From a checkpoint of a small mixture-of-experts model trained on Wikipedia: 12 layers, 8167 steps.
Below are experts of layer 8 (counted from 0) of a mixture-of-experts language model. Rows are named router (the router's row for the expert), gate (a neuron's input weights, with its number), up (a neuron's input weights, with its number), down (a neuron's output weights, with its number) and show model dimensions 0-191. Each number is 128 + 24 x the weight over its row's rms, rounded and kept within 0 to 255. Numbers have three digits each.
Before each expert's rows: a language model's description of what the expert responds to. This comes from a sample of Wikipedia text that the model never trained on.

# expert 21
What it handles: Given names and name starts. English first names and the opening syllables of surnames, such as Tom, Jeff, Bob, "H" + "off"man, "Lew"is, in text about people.
router:177107098113137147190139098113111142139115136115142160151144128164118120123107126121163106157117159116143143119098101139120177144122116103093109156141117118127135132152121116120122156146148141112117119133102138153119160126166120170112152117129101139148147173124140095091101128160154102157059136132164089156176094167157134120078147139122118133102165123115138135137151139139133105092123095099121111128148108162107158103138132150084113114156116102128100165124117147107101081128120126166139129191112157129141109075163113110133126123094095102075135107186125116103138148115097112104
gate1:130155093123120123138132097138176137155154116169131161109106125138134122140123077160086090135123165124118134145105107107125153212147106080139114129163126118142137153176121122135168139142132151140106148141087131110180157150124125174121130130134151089136137165133119138081117144119111111134109132143110130157169100173134129098165141147158123130123121113137174112113102072111146140156105099145101102116122150133126128154162154156160115122140122103116130119073104152093121116090133127138138110118092106112107131126130102147138132179070079133099112114149109087112095133110154149110
up1:148102135131087103131133140142068113123096131131121143096117135144129117133133139121119118134121129134164123117106153159126213083141159078120117115168100143114143147116171123077113148155121107142083115168121145121134195133165113157105125137142124148150167152143120126138092124125142108148130141110130154123156099176146123123139124145134128099113148111110127129131139111126125142142143099146136114066160102171075097131105091119151157104167070109130119156139129152120125143120182090125115158143152148146127109126122102134133100162137128113107159114149099092136082140112072094106
down1:098108123133108146113150115125128107116145109141147146131142102129137151113161147122097093135159156144114112112122128133147095146132120092105141108103143120166098153128128109156128070123133076129119119150114119096100128112143139071089136138144079153106114145125119148148173130155134152148110101161103115133112185162109137118181116124133107112155077104096129138098109123140128121117129127130141092154090114157063148167150140091138105110161107173100131127145126149120100158124125150115162197135106092182128124104130127089144119122082169142148109139123096108169099125107125078139

# expert 30
What it handles: South Asian name syllables. Syllables inside South Asian, Japanese and Chinese names and places, such as Raj, Singh, Pathan'am'thitta, Garuda, Nak'ak'asero.
router:170164164146161120125134102126141180095119145139103110128146135176113114087119141124166122181172164125113180089132137140128177172107073133084091164130116151106115139151105100176125112116092084129088143145090150116132142146141114169148162101173120147129166138123147118132110120157155135149105098118153115154143123138142125132116147135098123107131155121128094127144145116141147158108124123127117145146115088152108158104136162139121131087136114078177122134120117119102097095113081099122139160158138155115146139124143122139111094130130118129090126086142103170164148125134138151151
gate3:113105125114133089081087122145163115132138121126141121141137106115134109143100152115153134105137157127113161136132118106143122150126104131138075137097102125153156131149177123142141115111139104061142123161165115114154124167129168086123089128131122111125139113101134137136094082182156167088129175123148138124129132146140130082110110141120144124136151144155086152121158130127130174106127135114145091126145154085094093144127139133144144128135072082185131159141113186131086168149092108142149164113109091137109108111153128127143125134148076099167084108132134120146095136137105115132
up3:130104139117131115106121119129158116178123082108137179127127124118130123140102145101151115118102105157124089110108128082112139100111167118102103139111087143147130152105117124133102125167122117146144133131102109144150162134144115145101119186118134135143138127157133135125138084114155131121109139146086155136101150120146111077162133110070085155135172159141155079157143125150132123143171136082104120083131122108100193138130080134124083131139152125141112074111129107115116119101109140101110111125127129110115153130106143137136150038086158107146101139120127152146113160163115119158
down3:112119117122113147077143105089082134124133133124132147144150148170081119095099170120091091143133115162108134114103131149112154132151147151098092085136120129093106153109137151117148145098129155117130148099159117123141158157098120143083142096153123127097112114099158076130112138138099132123139146115135154121126156137100127135124076164091104143147134152132092157103145120119112155111108167125134167102072081139130134103076121143150108080119138200100117098100129080137147130136149093152124167174162118162166115136141135110113132144114099159138140097118138105122136143127124104144

# expert 44
What it handles: Mid-word place-name pieces. Middle fragments of proper nouns, mostly place names, e.g. Al-ask-a, Portug-, Columb-, South Kore-, Ha-if-a, plus prefix Comp-.
router:131141110123171159112132091107128146121176171093111108133127140113087138106132104129144139162130150120131158113106136112134209128085069144096115165090128115090130121180098135116113127138129113086111128116089119143102117128142120162152158143158157148142112155119138147107099128160179133138142108150134135165123142127158105100103103141143112112115167137104145130145139145152150140101123142136145123125152145117110157125126153178105116108166144102138090146092129131112102116122171134113153136132114151101167151110132130086112163065097119113080156104166155095142116118164086105129
gate2:103125153106143146115125161118103143150130162148149111144170124115145100130128077146132133133112135073134102151099149153137132089096082104125112138128146136118129158127147148144169097152160158124092144106080135118125100056082106117135167171140113111139121114121121124147114122141132135087139142174156137136142135136110096117150120149102138143106151105125126153144120153154178101139169138101156158136133134159137116169168168143130090098113134143112125104111140133187082126135149105129163123150146136091113171125108098134121101091132097083096140133117102059134130110140124148087
up2:164100089138180094091134141163127146088122142125128155111100165136182156171142116146168091112186122168120148095155143140105130102140114123167135131119161130144097110163193089093093138182090128148108131098141165121119139072110108137121132125141135100131115126154135130154133139158138094130089107105120127108127135113154142137167111146120150132127134084143126101096144051101134145143131130140143126124085160142131118124118123143126126131137177121112122088126098100140144127109138095124123123167116119139164125131123113105123104125129134119166176162173142109147145160126102100123
down2:162130113144124137095142110121130142114149121130122139150161144108143170138133105134132086130132150111150157184101145123124149123180135082092157099138139123148101127126167160160167114146116131133112131101130121084108110111113146152128085095172164131129124117093128108115127137139153149096110110171106118134114121123119091119149151162145180138128142134121158138135159094098175124146132139123145128124105133160161089146140213156138134115104160137158130088134109124156179114093124118149119145147130158150115141140155128128122119155150127152154131110156094103079167126140066191165

# expert 33
What it handles: Surname and word endings. Closing pieces of surnames, Latin species names and numbers before a comma, bracket or line break, e.g. -son, -ić, -owski, -ensis, "April 12".
router:109154127141136140128140096076094128124116154161138111134151159165083101122079106157134100174152120157146143106134169117134142176153112113065109147078076164106144130133102118154133149116128090140069127138153150149146133129142105174128166085171134138125148145109122115115160131178152140157109139134134123139128095122135126115105118154117105137110137122124114159137138154136147121125147076125111121160127104120101192080118127154111143116136111137133132139114147115080091101127127134119147148165091144143113130126152104117113139126117079141071153073143134134134099125122080145127
gate1:116138138091119123104135099098137130128115115070119112114093139149182147173050114146125157138181137090105135117151180115158143117119128123092080123118124155123096158141168116110097116135142118137142107134143118137119159078105128095097136103117099118137155110142134116111124169127124127133158161091126130136143091116125085121099138093110145125150129116133150162147140165130119102136142153105106128160123109127125179094126153162121111065164111117065144106122077103098107136091156137100139159144147120111124139141148117130111086133080144143113140130165145142127104129120119162157
up1:112117134142147043146084130135176155093110098111145150109131126119106132092110130160145128169121127141123135094172130110163117131127144118084161108072117111093128127130168122148106106128119113176153138104118156136101106167117179116146181107113136113120128095119106126161098117180145112137119113088103115134092165126113109133101127110164101126166083107111117104134131103123107187078118139140125110180098130139121108154076130074142141100117150132133122121128153119140101119131134122118133135124106137124126110124159156158146165121126151098154147140123100135150162147135172110110
down1:143140124129116136106164162169191148141175142125081102119120080122169093136166124109150130134130163095122105140156117113130109128125149150115119131186136161103124107158122164093108111142153112123139108201101116116166174149119135102119124120132093130150138119147112164133149076122126118122112162101092120153132124136116099133136144105127134106144107145133129092132160161131127084132126132102118163138112156130116131125109124142113154112149133155073121116125090118118142122098119118083110136121136125120105102105122110138112083107101122107133126103113088225164110169158167142141

# expert 13
What it handles: Adjective endings, abstract nouns. Adjectives like social, financial, sexual, cultural and suffix pieces such as -ical, -ic, -ation finishing words in technical or social descriptions.
router:144128143149179147144108116112119151138131159106122128098157135138114090091113086133143119137144145153147127105108164114140127132119131153103129158132090113096137145156098155113122170109144156125108091128097114117134100132161116183153139082141143167130155172128159092127145124173142125193098124147158069140128115145142083111090151114128172102132164121149141141188154109103151110088104122120127156104090158158099166125117139142120147136188114148112135132110106125116111122152115117164178129143146121109136104113167106138170140094142090158091139109111138105109115101134136148123
gate3:154152164083121165122094150099119176119113135133112100163112097137107141094142150130141117134119168142126094134096130106114157136165123181132146110113158080149137148121124177150140157086126129096116159123137101138125142118150138123092154113128112132116125170129151101130144110169140149153108086127143121134142140144128120122092125158162135121122147141163134095103125107165138101093078104131130138120130127092088168151105114125115143177113135177095146133060134128083058095153138124155150124136158128112092131121108115091123110106087163138130107107119159151133078134141097144131
up3:151147093132122133145130151156145129122118101125140183087137143121113121124119140149145134139147144132136112125131148123158130117126176101110071119123148165133165141147164144104135146138133174089112136144140152148142127068120135119151153130176144135124155142146135131115133153171129132120136157142168118101141105106133150134128123126153136132097093124152158115111103128147115139146161141061106127062157162118125110138133131153130130133165158130131116128161141137129102016149125106112126087128139099106123112107097087100159101163098130100112135120103161153139104161129172144194
down3:106144133131101165139122139143154079148130127088144099154154098106103127156120125162114164162136162140114115144080099124145134126146156136144091136127173172125155131149099171141139142133139138147126139163151163127113110111096109134125129118151101165094129108100118146137159126111195157100171169140124098109137123145124109180152153098131153111177134115120077158128099137132123123149114129130162098136101138155094090124108113129099134124127145111169174157109094131097146137094112093118165115101144074124128121167137146068127101132152123105139126142125169167143162123128169131150

# expert 57
What it handles: Organization name words. Capitalized words inside names of institutions, parties and societies, such as National, Democratic, Society, College, Sciences, Railway.
router:122121102140183132180136103082158162108141123143129086113162131157091111089123139134141084149116139158153142121114125138130142180153125133056101151127101172122120162154121140131099134110118109132123153122093138123169089180159147163121144116114136140129175138136156086108127141103162129142085132151151097172147135127159125105053102134113126154144148159117143145149148115155173147129126096129117102152124136160148135100131142124101131086146114109129119126131109123106138111121092137128180104092103123128131151144146128173142136102120110128084137076127126136103108078134129111132
gate0:116100113140137098124124071131146116097076172112164099128121119120125098128105111157103099119190101118140151146122150094126147135141170176084109107096104162131130121120112146134131178167115156148080160112153122130075103134080128120129121085129132119106125148107144106140105154107145153129134116152165143136120132110133161126132108094118125169136144126134130153129129095142119143065144106134126144134129118153130138164143115132163145100170138145135149130159102148178111134131101142106113183148102150119102096098128142105110122120132116142113085070134186135121149146129177169143
up0:165174146091138127137162165130087084144130131123140160126100165102151114172123161097127134148084107115078140128114105147110127167138110089162171104135116123083151119156130152121141106124137141137132161180133121118121162112133111148124141133143103123102110133134143110094089102125123121142139128151151141130119102092136121132091139151099139173117153163133103132101100120121116097198126148164119133157123130115116145136121116163118177171135127136167149099140135092148153097080114128112112151125145151106145164103120154127077120115080144124084121139134121106116081144197106126124
down0:121108114155146131129100175140180150181128113133116080103141129116137116147116130119134127131142094137141128181116118159095116135103149159155162151094133149146105141153142150103117048136084134148109128125147132159110131145163153145124141160144145136136152128127149135167116127143135119131171118138143138121140109135143131098045123061162123124144105158118159099165135154094119107127091120153109122127121136150115120131107134169115087128142103120117091129081130148129149133107132117133150160103149134125142115109138118124116152130154137099088151095136125227166114132103153087125

# expert 8
What it handles: Table cell openers. Line breaks and pipe-plus-capital cell starts in sports and election tables, e.g. "| N", "| Rank", "| Pld", "Albums (".
router:129154106145148136111118086110134125132151161155151141127126127111103114094073118118119134148112141119127135120148148146169146158128086128080124161122141139136143146130077142148121131114137120116139132132160127119147134126147134183134152133147134120172193114145134064155130091168149136184112129143142085169161111147203131094152104145136122158105130131136130148151172125084111114092143128119075137107098147129134120100121096134087127099166120129109099131134178125094086127141079095134145142133113159118087132146156108128135166093142109123073153129134102118108110139132116100113
gate3:113138168121175160115105122125125117122097134094164149149146131097099126123157104160128089147099154147097119123107166130122121131135146118135144132098104121141136151087134159161133121118126145159114099094113124119126091131110120103143131124121133150120159121170086129097106071155126175143111113177132143130140103161128150099148096177140151181135122150128088148140169137085129161132109087087125089174154158159175129135090135171132122150161125122152106171126160056122115103099131124115127138147139104152127121187122136109118140084123103127092116101117112125110134124119093114138
up3:162127104128096133128132126163124100097148102132144150134133147117117108109105132117129129095133118117111141155115146124173121158092107110140074114170155091107142142145116092139169154133113050132154131159167154122142106149108123145120086143098122125077142135125120149132122142137130179131213094137147127143129140136129115113121165119095162135192142124149098101167137110136118131128129138096101165135146137148085114147154125119088125133132172128103131139184153139147162122144119151102102154136130153109138131086144139164140141069088135170116137141118130143095113099098170139136
down3:096133116109145119135103150128150106101113090180113136114132127108146084119114116098142082112124128130138098123061122127101159100085153131107089130160112144145152122123126110117116094127116142115124145170151148102137143107136162082211093122148120133155153139107119138136075092127088145108153104158130129117133103119133109140117147129133137115133102117062170115088118185100140134128072118163164063116146145119115089147116162107119112144145142153137140115133096153159132132140144150141144135159103140103177137137113142146138144186132103111114157138116150115150138132147130160120

# expert 2
What it handles: List and table separators. Separator and closing tokens such as pipes, closing parentheses, semicolons, dashes and "as well as", in tables, lists and enumerations.
router:125127094160154125122129116109096138093112147143141137124127154131105116111099091149157085125132112162144164113113144159162130184106114132089129161096063131130145144129125133127135143150128126124128093184130119150106121126145115161105156113157117149188155151128147128066110118165154149147134107167157098150144171161174086091105130149109117084143139136121143126114159166127165123132122118110155179124146133145114176097128076112126122081119106126125139158171132139091130146114119089169156137110133148133118130125151145136139115089155117185111144093162141124131149120146133116130
gate11:156125152117109146223134123116107113112099141116128125143161139140131161143119137105095152139105162137123099090084091129134114136130140122119113121140076126081151111082137107085155113175128114123078132117141145098123100079121104154125116113155154134154127120120118141097086128111124084154128113123159125142148150167137117070109125137131143143137140110139144151124130140108144129109136093154102158154113120142100152113118129191115130123144110131109123156136118126127163140139136108178123145092140127109120141136097108155162123154140112131139122149116151119110213143181126056158
up11:180119116104132119169074103079056104091101105153157098098144126116118141150139153138134117083099150137155148171096078130148109107140121152160112101082149086117085155137093128126124122131112121127075096126134143156134120118129120127126127126130137118097114147093137127098097168129145138121121122165128097103109082096141141157110114160129137120150163111153152116118125126142112137110099141155178134140134115127098144077105163163137111152119123127145150120131127113150115136124163189097137116150108140139140192084109085126130118096099119096120124151126102154147147133138126094116
down11:147156082131114152134132125144125094106124134130148099157133155123113149149121109040129104111099107117117157129142121113090098099148159123120152118116142087083108136095153118147151127092150118108127151122145119177129112125141160133100121146134121174159097109127120180119134116107110172126115113127134116115147139128138127188128097097153102111096134113154142113150119150123173141135135132146118127129160147130121092119141095141071127097157120087091127092141141126174156118110148162117130089084176118066143123119143099119132113168139125102102126142154114078122192099110133125145

# expert 0
What it handles: Year and number digits. Digit pieces inside years and numbers, mostly within parentheses or date ranges in bibliographies and tables, such as 1'916'–1990 and (2'023').
router:145113155145159187157120060085120135136154136138126109111121124154083126098083131148145099126119099179149150094119134139109138152150148146094125145105078142083133142150108130128133146107181088118117128154120117157115098133158120171127190113158135128146132159103114108096112103136139111188103092139110100154109095138158077113118111111108131143097129131147127132141120139123153127115128113117112119151093118137120203069127123123113166103136127133143106155096168129150124130115102100116169119148134167110128157096130136109135148115146095151104118086144162109145114108107109128121
gate3:109107109125090098114113111161140146110117066106120171076094130145136133115074139138160122172157115168116121148130128149108111094112111075104132151124102133138104153155152139126169099122155101157122102161117107114162125140131125091135119088146161108124108130130134167182133150105114106126118100097201128123084126129141143105149103119136100171106146115116126147142146111129140112172150127117118159104109136137112119100141164111136100111147159139126155115127122096150149169138128187110157099108115165126091114130115139163168140102113150123124169093156174116092131112133155127103
up3:148125127105134143141096117187106121114119127084096131123134134158131091101152131149140123122125114131134123116076098153137132128073134129140127139127143121156101108098146156161122110101116145149107098148094173119102060130123144123157098135126129153127138159143086164138104069152148129112127107080113126125124128138137167129126090097137109154151110161117128132144130094142156094124106180109171152116143087136113101074070148121131142121100079164175131155142133135132113160107081120100153149121116114122151097129095121142137164133142111164093097110092111114115155094126159099130
down3:140148107151125125117142167086116190144107119144112160124110120086103138105155099111114101128148145097120102160135184127138118107123120154133142101121181130147131137168143079122161118116177144126126157167121146136124160139130139153102113114135142117104136130110126130101130112082146123130100082134146143144124154120113069096153120120064164129114135141178099134112099134172136132104139093103179119083113130085088149142136144115110086141110113118145164102132137116090110131135110115081182123165120148141118085139145162116111163179118136118099140132120110106173139141137124141116

# expert 12
What it handles: Foreign name fragments. Middle pieces of foreign proper names, often Arabic, Turkish, German or Scandinavian, such as Moham, Jun'g'frau, Hø'l'en, Se'if'fert.
router:111106135115121141111126121157121144136138148095124134104112148115074134111107135105206123127153165119160159110134126142120180135119085124072146196090105146135122167133146101157110141146115122122115122130107117129153118149112108159151150110193107169182161159124127132140107148168151078157091128123134109160189117129133126112128102149121140103097148140145122126138168111117126134124135114103143134141134119161138165122105122115131113093121126137133094094142138117146070106116109115141139122152135130090130156154122124144145152142074096126087163063123121089162106134153134129106
gate2:141118171129114078095119114127131131182107147100113146101111129135074146104080133120162126127126157076141127107149129115168155123102102100144116114115129120121135166126132120133168112175126102137136111131088161144153127179148104125168145111134122146147161156105107137136110143146154128124158107180131123157081131161143147136115139099136117156111168078124154121124134160087150181111135127136088148151131146125105151149136100092108117173114123118196107105134155130096134162121140104123119143125109155124161163114112175143121135142135155115139199161108144140134114173128125133094
up2:117133096121099125116140118130115086098147106113123132121120102120094141116134106172128141127126114124102150150111157146101115137096135100084116123126110081140124131174101121143103131101070126100139139147118142143117114175098139121105148114117127172177175100129146139157093129079101110094125165132164165137177142131100146084122104132160090106138147094134111152117112076138159131126136127088161105127129161136133113131127179136098094100119130120098105174076088117135117109114120143111146148170153124115158145161097121133142150110133165101129060107132082122124137123137138163096
down2:139143128136153127119131128128170080156145150178134125117141160112118111138139143155125111102145167144119128146121106133118121151113159146099144098140112097134117089159090107145149141157148143089154087159124169077113137178130148142106098125138132090150136118102117129169102168139132108108148120151140155138115139157130143128123116142142140112140111107130164124143132121122152163101134062099142190050109151172130120156106124121111138135131089167119106081133127099122156106072131094123150162137135112121139107150137146131146146168155154129125082129132094062114118132127085161122

# expert 5
What it handles: Infobox and section headers. Wikipedia infobox field labels and section headings, such as Coat of arms, Personal details, See also, Postal code, Predecessor.
router:121143137174160161159153054125103177133126161116134144124157134178092121116097152127135135133092129130162166114126146123165144161147100120058124147127103143110126117143121112135122155121132125123133127152133130145098115144122147142144132147131170161204152193152129138204159133147136133108104117129151123170166142158171103098127139159084138122132097118158136144133173118105128140099127115144154141122116119129144182111144116115097158129115149140113126113121104106149107137136122127128166140138139182114130147093190091123112123151126116149120115110132123113135108114122103159158
gate1:091147117171166128136126072136120150141120103069103144109165134134153130098147129147147143084157145197137156101095145142139114137131152130105148137119109141133123120159116147134123129117112143122111065210086091149097107157122088153134116097124156123106125127121129126128141143096149136120140135158074100136141123140129113115123147092129099151095130156123115128137165111115128163099092110105141141092110123101168153107133103129095192108144140128168142108128146133164114138124127169128154076106168112129162133135157127148118121142181115148113131149130127130111138110104099108181
up1:154141157143116124114139141115095096154152147138115121182102135083135119137137129075141114126159116105115131109088121088130100116113129100149131144155132135159144118111088166114132149148113077162141083117158126111153154134112173159110143121118128111169144179122141146106153100100149137096132122133102134136168162104130130160062089145083145111106127139146133132149133145095114107147126106176104130092111143087092134189141091114169126142092093173144151142117141098113141110147149107117134098142089160105132157120154118125098149111118137152114075099108104135128126169110119147146
down1:141158110121118099131138153120160128134141079106177128106079139127098167148086107184056141168145169104120121165162107125130134138107122160089135164095127132133174139147138146165107163111140134140129124071096152093144128117153115145112133119142126126144133099149156107132135132153160118140156138136123143090158136137130145127118096138103108124112102076093119132112135120122136072158135097148148141114134138111112113131115148129129086125146144117118106124111108138096172094094138110141102129161141103152126091161106101125101131126147157192113149129165126073132177149150107111107

# expert 47
What it handles: Taxonomy names and authorities. Latin species and family name pieces and author citations in taxonomy lists, such as -idae, -ensis, Allen, - Order, - Family.
router:162148161155148127151146099119120132123121149117102141148155120106087105119118108159175139120129117132158160114139169099173165134146080102057108169103101152131118151132114135142105165110158116159131142098141120129154117109153092153135135103155126152138152135092126065133119106120111158193090100106137091168152119153146157113106091134120136138126129157119133135119142158101175116124144128142114122139099152143157170118171112116086155113118094120130117160128125130116116146084105081118135137178094147094111132088151106143095131130103089117079123104158131129138110126123124145146
gate24:124132153088134140096116098140145141109112154103103158100139121102124141123079056121128131159140141147128161145148102118154163154129135099122091111143098134115120131120115111119116135116108122114150173090156135121116101202102138162138152127102126145130123133141094117114081103139108129119151167109114124140126131160108133059093127162113108144142126132120139158135127166108178102154118149140139091171089119169133110074108125148092122133138153090111109149098101117163151136118137166131145123132099164095141090147124132114128098135110088108072117135183136170133082117128126107108
up24:105161135132101136153139101174129144128104071141089101126091077130137166136150094118157126159096142142142125160117140144134155118129133123159129136146136159101133153105095095123136138132168081147131135102133105113160115110126091104101159142121115122091166162102121098127132107136120165086161114122147122121109121119120132167121148168144119143136145164088137148143117088100153164157159173118129158077127159139173102115154111133119137100107113118128157165145136128117098125139100159120156153109174133121105133211133096135135135138124138133156075126145174125149148119181140110134
down24:141189109110126180154113113111128121156141140149129119095128102123124128145125123099157093118159143121127124163130138168133160148136161153128104079128091122081101075148099103099064140153096134164087149128156117102128120104114075123109115134085106105157128130134134111117090088142161133111116147129161114131161146141121101146160096110118102128097112110103148155144103137078131095121153108110156148135116096158110152148140152156096100135128129129086092153111140127146147106104146118149144153139089130138133139135117182170116122108170153148165125099117121136154126108129179147168

# expert 17
What it handles: Non-English name endings. Final word pieces of transliterated Arabic, Slavic, South Asian and Japanese names and places, such as -ah, -ović, -ai, -iya.
router:141184158159146144122117115077149145112120143142125110130144133163096106094086100105162113182150155147111171115119165153169178166133103110061128166114135154120129160116091105151142116142120111104102149160125137131148144128123107134149167107160135138128176147130136138141140131156149138149134117128121106147138141118139063123125160153101124120121123129101104140153134137112148152120110096134094124149127117151129166115141172139136117089172133077093121134107102121125114092123100103116169149161131182119154147160128117104124103100096124133084123072149141124160124124120091107155
gate1:129144116099064099151137115115129145099130098090070136104102133121107137131129143125161090165113098117112176113145117119156137114088097103092117123141121104108115106131069106150118157176146148141084177127112148154077131142132155173132135124119141134140110125098110156125098153118155103105159088137138132112111130127143150121066090071125142122135127145136140149145125129086099144166120104157066142145133142106133122178095152102130118106115110081125129130160094153095106137140139117135138141141090164130112104118115151138124134088115164125128108143139139111116173138152100089138
up1:139096095095120155097129135122156106114142147138140119101141098112148133126145112145146117152101105108100142157136115156106132161101129118136186094142125161158120136182106123122116176082133125094113137126144147100115170131115161157111154178200128133151114130165181118128124159152134148107109128132122125121127110158138108099134183109109147157136153111117147159123135141158148154143135124140127093155135142123136123131141161093131108149151116132121147179125147122193159132077128115095067143130118144092127156106120157112094150143122140069137112115186162170107102141109118130128
down1:117148082148126119134147151137128127169127178139172128130155137170086113157125125142133161114154143136148134158102173113136139142093087152141132140111137119153128156125130109182155126169156148126129132133101107129129121098124148121105098104151122122113127133112106140154106141110138107153102175146117133108109134137101121158137107153115121098103122141179136158124122128114179141128128104154085132066111168131074133152107097148126116166081099127181111082130108140100119137110086117131102111086118096143114158122149117156087113132137143132101099150141119054166103109084103148106

# expert 26
What it handles: Person pronouns and surnames. Subject pronouns he, she, they, who after commas or sentence starts in biographies, plus ends of surnames and team names.
router:148129119138109142108135120093150138125138138136145083122153143163105083113091101153163078131152144136178170131123143145146166125152123112093117150100101143075142129129113104149158148135144152090109134115114118127166134124148104165102153131198132148164156160112132126119099091155169151151102155138127151142128106125163128102103093155106113108092130131124118127167124134155131113104122089135114138145104111154094187088109114144115126139132132137121111108137110127092073090135123122103152148170097135118094112114142088133097114119119078149089165095159126140133107145134068107128
gate1:161143138132139079130126086118114158140120125143143086105108137135145098160142124130169142115089124152171126122127123127099119101129141104095139135134132129091107180120135104124162142098146139155111104109122137106124107175119133094127085128108094157105185170169112136114117180136154142101098107107138143106165132113137096112063176132113134115146103102134156114155109141119161104151141130127104187146135169118112172156114098160093116131125145145074129128151090118125152167123118128130126147187125156124113106130149124112124143125150171135110099129098111123122090150150081114168
up1:175154125086135145145106134061131128128101149142142141185134106122093141132119156142129136102109142094128109116085132154124121083149135117127106099192172114098148126123132125116180171122165159079118161122149122142146112138111132140126120157166127130116130102145194138115065123104080127125133071131132136130155127115145121103125175132148123096143143119172129140132125087155123113157111143142190138136163140130140114178106094103108110119119157114096127089144130107154101110099145110157128173114129140104109131120127122152106144096121142097125119123185144127115097138124114120143
down1:096123115134138114141147128082122122096119140133106117142147121127155141137166113126139149114140141109148126085103129111104118152125099152121114142139103131173115111108127123115148131183136110144142147160108179143118158175153108144140131085116111073135092143100093172161154125121116192162116121149093103163137104117134107125154135110125132141158085090128120154128143153139134104140182139107192087160158124154129158130161085138081162131106089134108120117113110143131148146133125149144151119128126108099119102156176155133131128116125134115164150150162092131126196151120110175087

# expert 15
What it handles: Table and heading markup. Table cell bars, closing parentheses and == section heading markers, mostly at line ends or after numbers, e.g. "|  |", "===", "(2015)".
router:128169122154143149180128083112116142162110147123135123149142120132105124092133113103178097147140101100132176085095148123127131181143100111122142142114096127154133166142124155167154119137163104095117158143127109109136107140119143167140159086173141193150121136128147104123122127134143118139078138137137072165132119137133113110107110119108101152131133120107139103190161119115152141110119096113120139126083119133111162107097123138076149069147104138157086130129139121085092096141127127144180134132135175135127099140152106145116128108137090115125115110101118120154117124109070142113
gate11:143082143117106148132121141159120096119139169153125108147086105129114124130136142125126168145184099131162166133115118072166145140126165153124142123126108151130088134144094134144157136160111124120141146122132139112108115112152136127156117133100092143108116107156140113114115110142144131138149123110113154108118169108096093079118132112098100121103104162110144078153085122140132134076136111124099121088117114143114103116093121146125159125151081120134088184123098087116110137174175155114196134173121138114117087098126113088153098122112113112113150122163105116109159168135178139147
up11:163171140186113124107168149104125154160105086124104150103135138116123146100165098144148121102115128126128159131158126140086110158121109114119129115140114123136141146148144147130124104138148143157126122132127159160169140072112121135126090064116132168106105137101134064128150159130110113127130113165165094145098156131110104135142132145190144143152135179104120147110146144154120121172102094144125104150119099151082150112124124104115154109150141134127120135097139149126146138196100102137123088106101118143088090139169108082096125087119125100156145095114089124109144123141128150132
down11:112120120098179109177130135162142137114111153118113173164162156111161155106108157137119124123142143121152087131127138133159154157075133177134124104109137123147054167121120161143118132104119130065103152099121139116141131148165122144151138132151139139160120096126090097111137175163097166125102157109128116120123144162109133088128156128112128138154152105111108127131120109122148116121170182154154142151122098122143109176086138113155147115146149132099125110122141130131130151097162140111159096128104095148154117098109105125081097110175116087125098144141180136131141102161141141120

# expert 38
What it handles: Taxonomic name endings. Latin suffixes of genus and species names in biology articles, e.g. -us, -idae, -ensis, -ella, plus "species" and "genus".
router:118159155175134141119145099136110163142114157143144118138173102133105088095071123164127129133130111153175156069155141102150142146134076120096131156090078158127144157137121136130124162114181144134114105130164132128136125103164105155148128104154144158144147131112125112111137139138132152185110110177121100146174139143134130121115102148132176151076138188108112140155172112117141126082132111137127103140124129115152172130140093131092141113137104116098112149146133123133101148138129081134121108157092158114128115104148148133109114124107091133089113133154149111145136130148106109186
gate24:119142138145117106130111148146137157118132165085110111104139128137135130123172155144085103095078143150125102092117141102172124118154170137098170171108121088154114089109170143116158166107134150085167146116138119123117100134160114125157083079098156102129162110135172131119102120097154138106126134166120106120095101141141141123137108121137109109135123145121130180132135111095100129126048093142137155094126130140135132128073142150161140141135136134121144174125099124138105122140139101179106131096151120144121138140099075129141103111149125145124110096136132145096137136147194137152
up24:110154138118108132146151127127145111135065157099133144090137148121141174194093101138119141138144152129104124076134124115085127133151125122155146133136142118132144125081139113099148128140186151126130162140105119128123109119084125167126130113118131133136139108091118110126102122158124133137120099100073131139118162101108178135085100129145092095131121121158188121116134112167098141141123135173156166149183132149118137118091100106152102095163118125122107103144054141111122161103141109128109112099130110099121095085114135158137101170114112123140123136139117131079110137070133129114
down24:083134102124099116128150141148171124131107107162111151127129126110110116102125095145168109166146136146140125124124112120137130120133131143123154119120160153181146107144117099139120123107123174082121150138133151078165116124124098116132163079112131124132139127159112116113126097166111132126110140139153109148119097081059140104140119120160149118119146106105130169168130142101126155117126171129125113139122105137118136145145149101114155137132155117093090105114144169170076076105158113123128107111129152112102154113144123100132093172140155108091172106146138044097092148161159143164

# expert 62
What it handles: Hyphens and capital abbreviations. Hyphens, slashes and en dashes inside compounds and ranges, plus capital letters in acronyms, e.g. LDS-operated, co-, non-, EMU.
router:157164110173140150101148095128121151128138116097137162110141140133083111113111148133118086135157156135150122109113139136126165159109108136104153176093125154128135119112150141177110171109107104172105107117106133101139132134135102162137092150130134156137163114123107095135142116139178149144099113150167077165132134196138139099088134152141092168074152095145139131149149104105126125102135150158122142149135142132087108101126154152108102113158123128166087147114158129142089142143127145130157116155130183097129133120134153134090150115128095129099153070159130151093111143111154128141
gate0:141094100132162104119121140122121111169132136149141125153145130129131111135117161154127140117091095115122090172166123122154141112107120146155169118118157140109164081116104137149144114128121081109105116107125135104140169129169109134125140082111112107163127113126099136082138104121138126141136122151138115144081079145120114131144100116144111130111151152137110101196158184126114105146143144171163147156145121130098138112171196102074158108138160131121127107160096137124093110105149114103151116083117164129138084125124101095110129151123141115107128111093150166104094080107132125171
up0:123147117154117108126134135144095100149125136096111130144146135141130143093123141130104117148161123155169149159103139148094153136109132160145149129103132164144140130165154151164115124112109158106114142117123099105143155139093090135159093150135131115137114134122135100152134125156105131128145182129191143091141161103115175093175117128125121153151137105087119147109103088137144170128100134168089115132121114187189144152116154082107159152156126156137126173103115117145142173145184138120111126151150149149145190133120105099165139124103123093119172124119094101116115124116130160164
down0:164201103116145148120142144098142109130152107157163155099112112083133152125161119103141100135133091126147120134097127145073166100090115105155113129142087133166099144184138139178140153099145112138177104137158111154138107084120128142122126113138136089121123098120100122174162146119156125086113117110129135127122138129140120109134141098123131122145123160055087122123130128097159121155114103150130112137135138106138133099121147102156101138123143095193119122116169118119149134144101149102089139125153101180135146155109106123118125089101119159145090133151148086120090126140122130096